Experts of a small language model.
Size: 8 layers, width 256, vocabulary 32641, 50.1M parameters.
Experts: 64 SwiGLU neurons an expert, a sigmoid router.
Training: a variant of Muon for the experts, 3577 steps.
Below are experts of layer 4 (counted from 0) of a mixture-of-experts language model. Rows are named router (the router's row for the expert) and show model dimensions 0-255. Each number is 128 + 32 x the weight over its row's rms, rounded and kept within 0 to 255. Numbers have three digits each.
After each expert's rows: a language model's description of what the expert responds to; "comes before" lists some tokens at least twice as common just after its tokens as in all text. This comes from a sample of Wikipedia text that the model never trained on. Tokens count by the router's weight.

# expert 21
router:120119148118169150142125127179099183176047089164105133141119079087132088139220121135156137138130151089090115101143112202150151073125143108105084224139123177131124115087129109111091166202174152083075113171120199114130123088139130074151120138122114102098088135170124129106178189152102113202121147139138188127147140137167096106122155120158083189138136116088149129143139165173122096120180160168099149144106077106111068074152219139144156183130125141126110092147118172120116138151143091141147122150153164126128098159043133131150149122114096114164130135178147137141159154111141092145181120164173164091092112110125172060106097107171118156185114121160169119151110128147125142131081160167159165190162168125153105153162132190110168146101160169113145105088116191103131127133108134
What it handles: Nouns opening headings, table headers or definitions, like Personal, Votes, Candidate, See also, Rank, and adjectives after "the most": notable, famous.
comes before: "of ", "==", "-", "===", "is ", "was "

# expert 49
router:151142132121106142150101103119095192150117128104123093096129125157095108059143096174161148150073128075152119106111120170154145077163176188157142106163200095113091142131149161139124166144152132125107177146154134171153124082117184137113050068113147140065114185130144143144149122140136137129153147124116139185179108118118091161127079057092149085101161128120126094166154151137123136168123212171117087126139136107172162082124124185112113097090189183038134199176142136130113097098107154096090149124100065092151152051135118141120133122099090150080124128095146138110118118099095121166108135131108141133103135154138073090099169110127089111103184121128139113179172059134075163134130118131148135132126153190121119064164123118150118200116116141160108105174075205145124093197164088
What it handles: Verbs, participles and to, of or for heading an object or infinitive, such as have, joined, taking, consulting, to serve.
comes before: "the ", "to ", "a ", "in ", "his ", "that "

# expert 43
router:064041176154152134124114080128128166146148174165171086141131173156157093098126101103139196161122166160058175162158033134098113066138162107143151118110127115132125145116144114129099154058138109117058128161165167114095130176095150125105110156091116105120134158153135137190150118126162130191084112123199167154129021158128104192127144174088101128074044123112112149125151170140124142112100113117105139114178120077115088091121181173111090162131165105091177141087098081107155132153171170169139137093169141118091104071113084148147097163093104137143136151145158130188109131146150103122142110142118096134092090071138107125121085138088108088099098198154138140179132112105046108140136173162104138158180108140098140119150103135132119118179160144176135111146110139129118169108124118
What it handles: Final pieces of proper names followed by a space, especially people and places, such as -ley, -ford, -ton, -ville, Geeth'a'.
comes before: "(", "| ", "and ", "was ", "is ", "de "

# expert 20
router:134097116151157162157134061108103141166136084196125137104104140133159014090149087149162142176091181136073166160144086159149128072139154133140109140142099106141135171132087100162134119117140108129074101119170159106053089162123137120100128117156080065098132157149144152135112135143172120216119163134115161175107058091135131174182060103087079125134057116079175116099171173121139132136124125130137083138192099109136127145149133144085109126063128133104140147144108118126136118139164127085163091117131147132066125125061142120144103174081090119103117118132168114132140126182117185113122112148110134116109129068182137112103048103105110064132097149130167126129125106178125055118112115189120168147157142167134133130059135145172071133172084139189124138092125174119179096077121151
What it handles: Word-final pieces of surnames and place names, such as -ton, -ley, -ford, -ville, -ov, plus names like Smith and Angeles.
comes before: "(", "| ", "and ", "=", "was ", "is "

# expert 26
router:121108165107190128188141080117120190076142118122121113132119137117085086131111154190173083137200181124077150134147083193151120134157106150134055088165124142149167160088097121121112126186126117118178063096181117156129103057128149072125134100056174078145154068127166161106102120166125168181115170137152135150116064174124113139122111138110073111105069069133113139150056105144081139131156107098122134103150101088106200100113151158107099107124122113105138110145103175149084118146135153147123134215129078098128174153032179145159094119124124107142144142141166121051148170070117132145087114132128085102117122109109188145165112149084106138148144160116102100199136111106124138165087103093111159143149151114114135177170170112147114145071161147113126142118092111143139143181152157
What it handles: Line breaks and sentence-ending periods or quote-periods closing a sentence, list item or table row before the next line.
comes before: "- ", "| ", "The ", "\n\n", "In ", "He "

# expert 9
router:109149138142129170149125073109174228137157138181108096106121117130205128132162109130145146125089087071133104146160109119109163123200074145160115151125155148170131131081149110094141158076151089097071114150132114133099102106125137189125098081128148054159188097114132116111164143138102110180142168146125139100098115163095108155141105147089122177075120116109152116145177135133113147072111171135065139190160008169132086113106147141134086151143144114113137082104125126137090107130122130137123177136144127085110172105118161128159090102103087133138084117189147149175117143179134083202169072130117136126104119111026101121192121155190128144105082100116164131181146124111081143105145113187123158118196164140134154151149186128105172160117173074131180135144138121106153081136098104
What it handles: Final word-piece completing a split word, often a rare name or place, before punctuation: Dalgl-ish, gu-ide, Eis-feld, exerc-ise.
comes before: ", ", ". ", "'", "s ", "\" ", "; "

# expert 25
router:118151157078143143178051103093066187144115120156135130188133172156125098090120139144136121179090175050127115121124132168040138065148137183111091096149128085136102093112109149135157183169169078126070069126134138168150123087173161059116088077122088148111111139175165134116120153146189144099075152133161153141153067143132120143153109160077119103166149137161124094073123076120161168141166133145096143087144104113148204106151172159111124104105165141116148143200082096141133146157148120157126138162126123138154107138126136154184135126100125122192128121144086158133104160106105103153156124121091147142089172145170189097097169116163139110207167144134151097165133137079103093139189149137089114107143164190155126133131151124053134143134140181159122168180143199147138102143155177
What it handles: Main verbs, auxiliaries and conjunctions right after a subject or comma, such as but, was, had, became, replaced, held.
comes before: "the ", "to ", "a ", "by ", "in ", "that "

# expert 53
router:170086177142134186107131058095109100084146131106119185125142152082094109167157203128147149147162212065099132115121102186168174122173187112163103147191137157133164150099131088154153139072135174089093130184211169157095115152137125134063124150125102097107120158141134147087154129165142163180116141106129154120125148166099081168125168115140136106133139088125160155134162158177158174127071172186158142147156150108146088188116118148135114164108153141098137129149131062124092141156094178114145094166094060176135104122131123113122067135066120128133084113147127162129132177085143153151055145137135136162149122131131166137095144157132111109107109156101167098137142104075118150158101192167138168120120137123152088099069140154139169066167178176109138068118141198128127132116192172
What it handles: Line-initial hyphen bullets, line breaks and field labels in infoboxes and lists, such as Website, Species, Occupation, and year pieces 202.
comes before: "- ", "| ", ": ", "201", "202", "• "

# expert 2
router:124135124086092133166108090098128080130145096173141097134100055151188150105106055104126103086102130089112135095190092183132141141123192175158063116179116115165101143093098136133194071088167130131146080142160109087135114122104114087138111122094147109116119177152174133120135177154163162121075189162122135136149159160102105102120108170135157085136113149111163100148136118140146099158104170131012142156133089121139102110128110191114084179127182102039160139181097018088134110084147142127100152152127138140121188110173104132137102167104075147121111099134162125134134151146130138069152135125151106119095131142128110165099102104166130142131124151152163098112115119086124146151145148136053097176179139180170066084112115126158149070092147116124131105145055149109132133059088126
What it handles: Unit and number symbols like prime marks, ft, km, minutes, plus participles before prepositions such as located, released, done, out.
comes before: "in ", "by ", "to ", "on ", "of ", "0 "

# expert 32
router:151155204064175153140084167070143120159127124067074085170128123131131092147169122182188184143104133068087180092105105152100140083131123185172109111122097134140138166103098126105145143078140126106132162122219107126142146085181118102147101118088102136083111164121154141164104128165107170140072135148121173105105128157136024088114140144076106149137074065135124164140185181140163158126132118124134149128132120137137112159159127165106095173088106110088099134158125112154127084120164094163113109168140106106073131135105167143170064157112082074146146143186150113092119120139163146126163111107116096147147112166182196113087087157066127113152090140079177089166080125104058142148086130152131118151138096130179083150112184113111139122121170131138120121147065095090168160104163087
What it handles: Field labels and line breaks in infobox-style lists and headings, such as Born, Died, Coordinates, Location, Directed by, and country names after Location in.
comes before: "- ", "\n", "\n\n", ": ", "=", "Born"

# expert 0
router:117140181135144134153091122078118137130168135171123117125079141171090101106111124200088149120124116154118158114131158112099069173190098091138078127205103062159126146077088135119137144111135130139136120108158035184086111099114183138146128117023149128106157162148143109069177106132160133169102156109098170118130101141115103167150093131098129134124135102121153138122147176104149123088076137102190154179148097140188162158143131129131104121118169130116159126105134083160150125125139183157141081150171081120102136168134132202148138106143102122116099083158167204098086140178166130096118110128136170080107141108099166081148128122191103140135133134149179132152168030108116092159134201186156171106122126151147084151086157136131175120073161078073120117163137102127105161115203163
What it handles: Prepositions and conjunctions opening a phrase after a complete clause, such as in, as, before, after, during, plus list line breaks and parentheses.
comes before: "- ", "\n\n", "the ", "\n", "a ", "well "

# expert 3
router:123107153099077152126120096152120136140104131123129156120111077139013163149174143117085183104128093094083094127122089128145120169101126199144115134142135121112123168103114151130099089165150117057085150151109128089075161094139140130130067098061147096093157140117137147123150144152116127155086141123117121138118092055134134113145109068111114084119088093049155170116127146125137114108135182101127129117121093089155077125131174146110155127154178111022116094133124086143129095107122133092130110132138121127091155068133104179126094104073070125147131160095093128120094162174208202113037149177106142087106143148123144067144081102078140072160132161145156107149180123137119126132069104136147098144217125143146110190116175149143131141083173089184137086114147172127122181101140118
What it handles: Nouns ending a noun phrase, often roles or groups before "of/and": member, player, team, director, people, bassist, students, votes.
comes before: "of ", "and ", "in ", "for ", "to ", "("

# expert 61
router:131092162136174130131124087082114135123145143164105157160108123157056119184183096139123149038089110126089122111107063126160182149155101148160097167175070121124105093123139135075125179139150089092126148156151093071128120082043160100102129118120061136082151156140145135160168137190115167112136198119100190163152098147090103141171097125102088096163142118192139126117121153139137170070129149130138128143145098090097116134129148144081096128145079121098119217112075140103135059174099158098172100106177118115072090091106009130205138104103156108176128135122139172083079133093168125136118057102135062091136075091162138147095115137132124082155127120137161139121146084135142140154159133153096108121145122100114135133128151151095095126181139105124129117110099160139126180116141151
What it handles: Numbers, dashes and pipes ending cells in sports and statistics tables, plus closing brackets in formulas, such as }), ], |.
comes before: "\n", "| ", "|", "; ", ".", ") "

# expert 52
router:117106154129159109158115148108145181157094123086123131111098142121126133128130156141154182075115158061103165116130135118194144122169101155131119201151116155143155124076157135137084123152094088125175127164218111153103094134106087108114157090117167081072115144131128104107120146169127109160129149106171129065217138155143097087156090126102115134137186098164122128133193124126187166164090134081100172102152115087094139102125110149128100130113114077106143131137148134067089175079151194134185170178102090097073154101121133113171109080072118066128033132148170120150144098151136095173131109085129102132079103124094221084142094167122112126178138091104184127167115142089107140132157111082148130167186162136210118121108098112124130135071127138122163102098134107118160137057126164
What it handles: Commas after opening date phrases like In June 2020, plus is, a after a subject and heading markers.
comes before: "\n\n", "The ", "\n", "a ", "he ", "In "

# expert 29
router:082081155129172180130099177072117115135128129135124080167078175096125133155127094184125120113122148129127140150221058174173147059111069097121096160123118157133167125111172103133146112138108138145144104131156174151133091109083132160139088142125093137089119127161136127198061113159114135163109146159174162185127137219105080154115140059156111181089157150087178124116118160084138123106146135116093075176097090094131135097125182152134108139092162143120100172175126123097105114128120102088206120157145140089117147116143111137119102121140122083132113126124148146126142210109113173141128091143148121128142117113125107107134129176160058072111172119211178075099130157107119124168087095165134126169103113076128073115066138151155165160099134186197180086147109138140163189170118147
What it handles: Subject words at the start of a sentence or clause, usually before a verb, such as He, She, It, they, The, In.
comes before: "was ", "is ", "the ", "has ", "are ", "had "

# expert 35
router:132108137091186148149122110125142115135101130172120110093083086098090161176116101144151110095100117120104136125131156146093185111116160122172109086137130181084091155126107084112100105083185146067161125170122138112126129109103144090110112082064098162119142098130148129133116158150150147151065203146175162199142130106073112101138177133102091093176163089181117079109145139119123127149097151132130167135143124156089124111140185118122103192137191115152156166202074144126144145161159118150172148172110092132095086071074085211141108109079101164148130163120146122079200137081127148158136122153143112093051167170240132126120105184169121163118092086094096142120109115140135140064150139149161095168146138139148120174095139095135141086155156112162212146103135152151138187139121158
What it handles: Unit and measure words right after a number, such as km, kg, ft, cm, ha, years, furlongs, century.
comes before: ", ", ". ", "\n", ".", "-", "'"

# expert 15
router:093127215115176175153138127151051119126089144124115121153132126174059107173084121137158111103101132103152153050198105184121146112198194130174065149131087141120096141130143092158117124144149144118094121088128140122141066104125134114151090138100105168112167137190128130121122187136154154201109178154137171142207131091114169130163144160147114141110129133122157128131139146100111157104092067124102117071139147071194110064153153131080080156101099079137180146105109127136131151161132089171186155136165115123107107091128122189142054108128131094140110156171157127128168180130135101113144127087106145066096120077111117102102087148113122115217080142113179070154158130109094110199137093155099131135152099179173149106147173121134138122154109084113119086123126144173151103181153118
What it handles: Table cell separators and |---| header rows, plus "However/however", "similar", "enough", and words after possessives like his loyalty.
comes before: "\n", "to ", "by ", "as ", "in ", "\n\n"

# expert 50
router:132126184103176203144101131112085120095081160134179113091085184122126076113122135149197173097108139109110188119133115096146094141088125152139096145155161120081180146116131081094126164116153092157066089116179095132115170021131213105121137156167114129068123088138143144096152126097137179087066136139152169149122101131203109151194115214097125131176135115115175046133127105159122098124101143106063116114147104128104135124155186154123116182131122155149179169101135129102124080092157147126174182104089115142065123125141129127167103091086106099160122156153140135153122150134133123117143152087232116127109105118169084123157143151149107118099142162125144151138142097094109115149172075184094157140167131135140098138200174143103161119146164153114143110157110109133124201136142095
What it handles: Leading digits of years like 199, 201, 187, and country or state names ending a phrase, such as Spain, China, California.
comes before: ".", ", ", "0", ",", "8", "9"

# expert 22
router:122096136164163112156176090116144170158087102130106156140139133152168132133138133138141142051059076117137150107149096165164158088150077192160165147133150143212137100110132118080146105177112152119085183199121090067100104072128159033120096099105137029188115112145139122123101140153133166154113119137139146119132083145208145135164077186153082087097160128155157118118200129174140171154096138116139155138149142089137145100179139113089135103087125088081134134173088152115150100111111134119089095175151105119058155110110167197139090106153099093141122122172132139148182100077115124123088105131110128141128136113160130132167144190107091055163148109167171101165152147116098126180124132118121129164152104126149087131080164149066142145119156166145095105118057131107120154160174098
What it handles: Sentence-ending periods, blank lines and == heading markers at section starts, plus sentence-opening The, as in ==Area==.
comes before: "The ", "In ", "==", "He ", "It ", "== "

# expert 12
router:147148112103145159163152103127135191151045153166160125109101100166146073107133142154185150114108153077065162086111131153127127205126129162140118158188180121130132160105108163154121134091129087139116121127127128153155102071111165080087185162138099134104084175178148193144177112188123156099123175131167103177171099173057123120173090104159192155161167114117125114190126136148132144041156124138109151101158152152163104164127141175048122179188120072095141109135166109155114118118177126147132146172108132128123171146092160221134102087092137138184114095186146095144123117093158141087128109089180142113119135178099169116113104147142146122136117097110145146126115063089155134154114085165162130102146154114155118168086157134221146145147188085146125111131092108163151115135142125
What it handles: Nouns and word endings that close a phrase before a comma or period, such as season, years, club, plus However and final periods.
comes before: ", ", ". ", "\n\n", ".", "\n", "\" "

# expert 39
router:163139111146129161160151088155170185170124186121102105113120073138098055126178088118134089115136121144142153113152121069134152147168175160134107129139109113154098106101162107145130154101098152162154105187143055165138161133073151130083091130132078055084182153158134148146167170129128106160141190171138152151156115160067081204174135163097090136132150096103194132171162142181127156096100143097111117138174135104156145100119155130134120142138150106157179155148114132072083092086103190088072181129124137092096096081087151122079177111064131112144103106144133142089126152138147148224147110082184097123120110090150099137127109160063145075089115110098146090126103132098120145148104214172154129133142113139157099137177183129160119178098103107098178135167120104145169140078118133
What it handles: Short middle pieces of non-English names and places, letters like a, e, ke, ik, ara: Sz-ig-etvar, Sp-and-au, Tsok-oun-oglou.
comes before: ", ", "'", "\" ", ") ", "a", "-"

# expert 23
router:096077137109152163148154140067105125193114216191130140109108152151117160075145111156143130118057160120033161117157143162067139149099140122125053107121164164112132151129134079085077165093183166069111123059135127125141074129113153118131118070117149149132151218150149117092098145090120172123106145143159128125161133110079112109144174154112134072094110071138122075141160141103151160151142185138119106118125119097147157164135151153147104141137124114065160163185062162078150118159103146165177150141145148124114155100120114185171131104138102102188130100144151146115108146095146105090178088120073115086121119149138139110170118151107137067167144180110200063144118118125119076139098113165083101146165173151166057118099150100168140104091104124178151102111075164114126131126162091
What it handles: Pipe separators and semicolons right after a score, year or number in tables, such as 6–2 |, 1884–1885 |, %; .
comes before: " ", "\n", "0 ", "1", "— ", "1 "

# expert 17
router:131165158144163123124129119138122115126128124109158116145081163127155130170170074160131206116142108157142127088156164180144104135145095133153130119157192171130172123127203164134128135140159094126101141124094089125106103095108222157106091107072119129104105162135142105100101075184137182171155163133155145143137094159107105139096093130127194146101117101108114094092063158078140132117052113131079131164129127114143170171180122159065071085134153150100162145140114120104162131114143160109158107167159103077108119100127107114160148088097107128108131088118143175123125130119173119189188055128119089114134135143071096129091107108120097117108190078102129112154250088120117112115084131128074172212133151085078078168112144129142144153124122082217123118160106113144158110124212120
What it handles: Prepositions following a noun, verb or adjective in prose, often before the, such as rich in, reliant on, into, from, during.
comes before: "the ", "a ", "his ", "their ", "this ", "its "

# expert 33
router:127161085083152169165096142075073101120044136107129103123096119103082089170098126129143175115124198071098114102137092136136176068126136140154149135103150126156135132086153146114086151097148132121107131189132109088134128119162085134124136095072154182080096146139115097137150131107137204145125181151150141138189117073099096140163127095135109193091128115122155100121148169105161166147112162142167128099120102095198077196113095106125098171123143094118170111125080044126115124088105129077175093171099131077056151148137104127135093136098111107174143072167143112156188140135137159064104134033195117098133121121129131087092110118125144148120107137111221124145113122136123173198107191171158164127101122135147089096110137168166147164159159112139151100096104152109140135165117068
What it handles: Field labels and nouns in infoboxes, lists and sports text: Born, Coordinates, Total, football, game, field, film, industry.
comes before: ": ", "of ", "==", "in ", "by", "==="

# expert 55
router:118134202119162126199138136124119121129076134151136145147128155138152115154150086119121192114181124124170173121123132149154183095111152195136083123119143121148136169085153037141137168088171110132163152104121132143121123120108181093071149138125081114158042142155122171096086110165106175156115177128129152162124116132131091134109071162109123102115194118077142094073121119160132112117132149147103185173106179147142088132159163189072151134087085148139141192118108085071132094093146150124158094142146099092111085168138078164106131100106115138208089107161136156155168130128131122161201051061134123075095135041154132123107141164067146068159084143065150102146099124112140108174078126147105100136155187136115151107108161136140158180110134065165153102137112153125114154149118141
What it handles: Word-final pieces directly followed by punctuation, often foreign surnames and places, such as -bach, -berg, -ev, plus closing === heading marks.
comes before: ", ", "s ", "\n", ". ", "\n\n", "; "

# expert 54
router:146161107098135164199144103089055159130131094117149122131176134129169072154136105151147155095164101073152153150134101108144177099140131140147161135184157111069119111098127077117114143164126086133190093188092173085072153119118126108113149120046127123188155083166151119154129173079103194210098161136111147114114117156190119159109131131200149124100123113142127145150132143109172186151134171175119089143129047113170073078162130130134132120105202108162144160097137122171124156136160136101138189137065112120107097067122101135113138121104127111161110169095136101157155161138099096144129161079170076074097147131103142156059096108149121120147162148082157130104138106120123177177100144107045169118165131127169043131120130154119135104089120131104191121094188156151151144165132142
What it handles: Column headers and separators in tables and infoboxes, such as Opponent, Silver, Total, Votes, Preceded, and the pipes between them.
comes before: ": ", "| ", "\n", "|", " ", "=="

# expert 59
router:169101147119116200192114132154103131131130151176103141180118134128115105134153091146099169127154122081129153136123114246155144121190152131143076162140111078073110083088139129121122131119136114132068135177132138109087067120144146139089117088089111126114209173181169112095074185170148134162102163166195135119198124132138138104060176124083156111179098092157142144177120111130105138084133152153100129196168069118117164142133112171121150183099130096068150133088090124152117075143132161128151134174135062072128077127091136144115123108147156076096090216156126145155129144099156127119115122056110121168131074123169147164118102124105166065178160142118152126132140111127069116111127106156151139121178137162189070136121136151165131107129170150141150100109085087155136149093112159
What it handles: Single digits, often the final digit of a year or a number in a score, date or count, such as 202-1, 198-4, 19–7.
comes before: "| ", "\n", "–", ") ", ")", "|"

# expert 56
router:147207160087123120105128153093056129190088112064094059130106163153146119122180114175169189133059191101114114105118060144135121101100153142138134165107125158155114126110174074079181124154167125149166160121099166133108138073129147092105108100119110112146170149170175140154157176142109171141068154170169159149148119137092112120180096135124122122165083104141079138147150155142114174118156104136098100176161088122154096165134121112120157177087143101094149149100084108107104150117072140119143117127109153114082136105139095171135108158069074136203137088123107117136133112171145135092057130123173151144133092131172102099153112122159120059162157157126099086130143115154137166148128119166126125203191201137139090147198156177133164159237143162140130120122133133123150141193120127
What it handles: Content nouns naming fields or activities, often after the or of, such as music, education, research, health, Football, War.
comes before: ", ", "and ", "of ", ". ", "'", "=="

# expert 18
router:120120084140146203160130116090058180179086167135140130127128102136064113167157061187102145081061116124108128085102124094166168115122169108151144182142103113142155125123098116088036169111136138114088061158146156139072146093154138094106090108163128107105163120115135106146168112132102141161097145148142103097146125137167128150168065150115092117197122102090113115094116136108219131152116128112093129096122106112108119167184123108121171188101126108085151186157069175170148130122081149080216138107138078147108100116081170177121129121102168082161124125117125179159082130148125117140124122111145119124120159154162184072083122209124098150137148163132184146200112104055131073176096112177132134138169171144142103149106111097121144127129151134086169075117132132113146089112103122
What it handles: Tokens in article title lines and table cells: parentheses in disambiguated titles like "= Pink Elephant (", table pipes, digits, and months.
comes before: ".", "–", "\n\n", ",", ")", ") "

# expert 41
router:139088115112120152130083114092103111204116144136116097108109120164113093136155062144123139152111160077065106120163088133197142148126166185192140109117164141095092089081102126065131082120122118109101115147175112058108093043097182152149144115158129142122133137180161142127171099127164140140128145116138102129146145143142097147191100107124136100123158110164138070140164115103113116099144083101059188076081093095150112093176209114094112135097127067077113149126099077158131107143133138156179178110121105107124160075098132119161080118145097119179073188088137148110134167116135121125122120121156081118060093097154071145098124121111060096136097154083165112164131093149087136117090182172079100154153116155147097135176188135167146074157202149116142150154175112139097141155076142
What it handles: Numbers, codes and short words inside table cells after a pipe, such as vote counts, FW, MF, ENG, Qualified.
comes before: "| ", "|", "0 ", ".", " ", "1 "

# expert 24
router:121108159058158163109141105158150112185148155197091120176107126122105119096136104127163121144125182130066147067128125140155130086149109152136129128107063157080132067107119152130021159103120178087136044169170100137161132111101162061073131082127077120102101156110122119118132173193183117136154160140152155084134122153167035176137099090149163095113148090111136117114150108135148107138082156091100105130120115122134196105185138163146134186136159115103157126090101070103126059131157152168210144144124098083170104133095071147151128117102141107154121134148123149127102155139123153150167110097151078134075084092092047162121136104113165117150116180164152109157124144086130114190092080146130123130190165132129092125118147140144172137165171077170184119132135148122124133166133111
What it handles: Digits, pipes and first letters of names inside data tables and year lists, such as population figures, win–loss records, and cast names.
comes before: ".", ",", "–", ". ", "th ", ":"

# expert 11
router:130129195120176144115105089119134133171088121115091199090092151128174087127112088133095190073147084096158117060144165177104134051128164186094145133148081153171142121106146091100118162108163145087146104114141112183101130125060141111111157111121046080154104134144171137127151140143159178149106202149139157140150132081199186135116112157135082104178116095084149079123136174144163113165118137165121116120139107085154132196134156097051115133115103056097092128111106158104134152123208180149132121155097112132067114081145130125143139147116092078169089138129142110111138174142187072166106138102139112104098114148138127107112083156142118127136089146121140132137125131150108081165101131132116117144154183155157174093107192142172128096079129061097122156056096081159150145171179143
What it handles: Closing pieces of proper names and terms before a line break or comma in lists and infoboxes, such as Fellow(ship), Brasil, DS, Hinchin-brook.
comes before: "\n", ", ", "s ", "\n\n", ". ", "; "

# expert 10
router:141128143135150201131131075119114098081110158147188142116114110160163109079154071125171207148150169081118128088141082106118097121155165198150128115135117080111159079136071152165125119136168130063117106121187177094094134155115181086085150098098089115077127116152203166110135104129125180166170107114161144111171132059149133176134083107111123101118130131168125112164172143111168149132113165121104075047185156104140091132203118131090124108134091100046139183158090083123147165123111144156149186119115130113046119123058103171112108121110109079124126114158160149093120157147152145133200115142109117060140144128173093168155141162105145123146119138092124130176135119172096141152040172200132139113136126183123136144095148132165123095154118147155124097132147140111120138093186148
What it handles: Head nouns ending proper names of leagues, schools, awards, cups and streets, such as Cup, Avenue, League, Commission, plus some word-final pieces.
comes before: "(", "| ", "and ", "in ", "of ", "="

# expert 46
router:139123176129159158151147161107114166098102169139147155113122176158110141152116055145157167093114174089092161147121093148171127061098194174144083137176129089134152100129082042130136166069093064118155142098113132121132049130094111152090122128171106132118109155139162122083137113158162135103128149152143150159085147086167090150143107189129117140103134109122182122093147147126118131140066170134101163094129057110114107125160134144096108139093117101057131173134116095089109124092216099101124204145080123102103093157097112128233091130102109112161142140186104133111127163063139125153123110038215140120089078101204108135116121130144137120172166189124131098138123111108108126153103128127185136173101159144134123149141119166138182109144113157151157090096110123146135195087149105
What it handles: First digit groups of split years and numbers, such as 201 in 2013, 199, 202, and the 19 in 19th.
comes before: "0", "8", "5", "9", "4", "7"

# expert 4
router:166099112085172148103117140085146178092135137159151180137119128141068090122115102162160108154145124095143121115151060127124117106134106133195174122142088175126130128106136188128131115150128146109059085162204132083128071139047146113109165118107106152127189134100146138111077162193155142108112173157178139111173116125127142172164088124170109146187120093086137093112131158145088097141049152136162058139119132144101087180151197120074070076139104133073160149115100094146143133148161134136141173146151067123101078157077090156150104117092113117067083114144162121107093177102136153099161105066134088063139142088133133116149145172147100104169196164069115109123138120109087052152122081156101101137181094139124089140144146175122157128173107158072094099129105162149128161146116151
What it handles: Whole numbers that end with a space, in tables, dates and statistics, such as 3 in zones 1–3, 18 in a league table, day 26.
comes before: "| ", "|", "(", "/ ", "m ", "km "

# expert 36
router:173065129094152192118167109097103132168045170059129115161114145142140181135100097179161154151109137092119120091139114129156143121146148118176135129175175179160172138147144099146112146090160090102100107089085103085065072125119102146060106134117106132126183159100166128124093097127134168152086180220154158143145111121139115089115192162152153137113112077192122117128089113151152157152095157111128129147123141133163158150124121104071124194099141066117115204132085062105155141125127132102113137143114093129145150073150094139162107088075133125212184141089110154126146130113131086132065097128187144105113153113134121094096187153155084110202133124083116082067155091101135150133122099114097144167191160158129114161159131104102163083089162162085129090101117175168158131131155119
What it handles: Month names and the commas or day numbers in full dates, such as "on September 27, 2020" or "January 1, 1872".
comes before: "201", "202", ", ", "4", "2", "6"

# expert 47
router:147117149170122133150086076160137096163170093172101128131136093149122142146110108141092161152125189146125093063163081173200139057139149202164082108166139141094135090143149194130159186112160146127081137083146138081152119145116105152161081127145085131100122138185132107155132145147124137145146141171119192188106087162140101118126075150128070093113164113165096074208115126137132171174108124109115094150180120099123194109128194154123112127108123135093180134158161123098178135127168176117126133195155060116122124094111147129124128119126067103149102114094116115141098186088172160143168123110151137094111045099089098079098096114103091120143133107136160108207143075101080093148093112111121155158152166141164086108129161179126134135069104200148152147079095168096100103142136105
What it handles: Main verbs and participles after was, to or he in biographies, such as promoted, selected, nominated, joined, received, served.
comes before: "the ", "a ", "to ", "in ", "by ", "his "

# expert 30
router:147104114114105132109126114107137120128197086119176119138126103080124172145197107224125157121148129135075150103143096128071131100115135170117109153139184210149166083100112118144122103060178108087118141127198083142105128084095153119077104122132185129135130180105121092132109127167081169149117106133095191111112132145086110162115083086136124187118168111057147147138130131142141124116157152095118112155174151129070122110152128177106010112138124111140110110117134116179118120198169177147126142141120091112060144135117127138094108149103100165131128131109137132134136095122159132092102057107179136082093113106126101060189134155145139139124089138104162101146118092135184165178120135120114152198144212120116085143205180104073129109108109143122167045113135116186172146113137138
What it handles: Prepositions that join a noun to its complement, mostly of, by, to, between, plus hyphens inside compounds like tower-shaped or director-in-residence.
comes before: "the ", "a ", "his ", "their ", "its ", "her "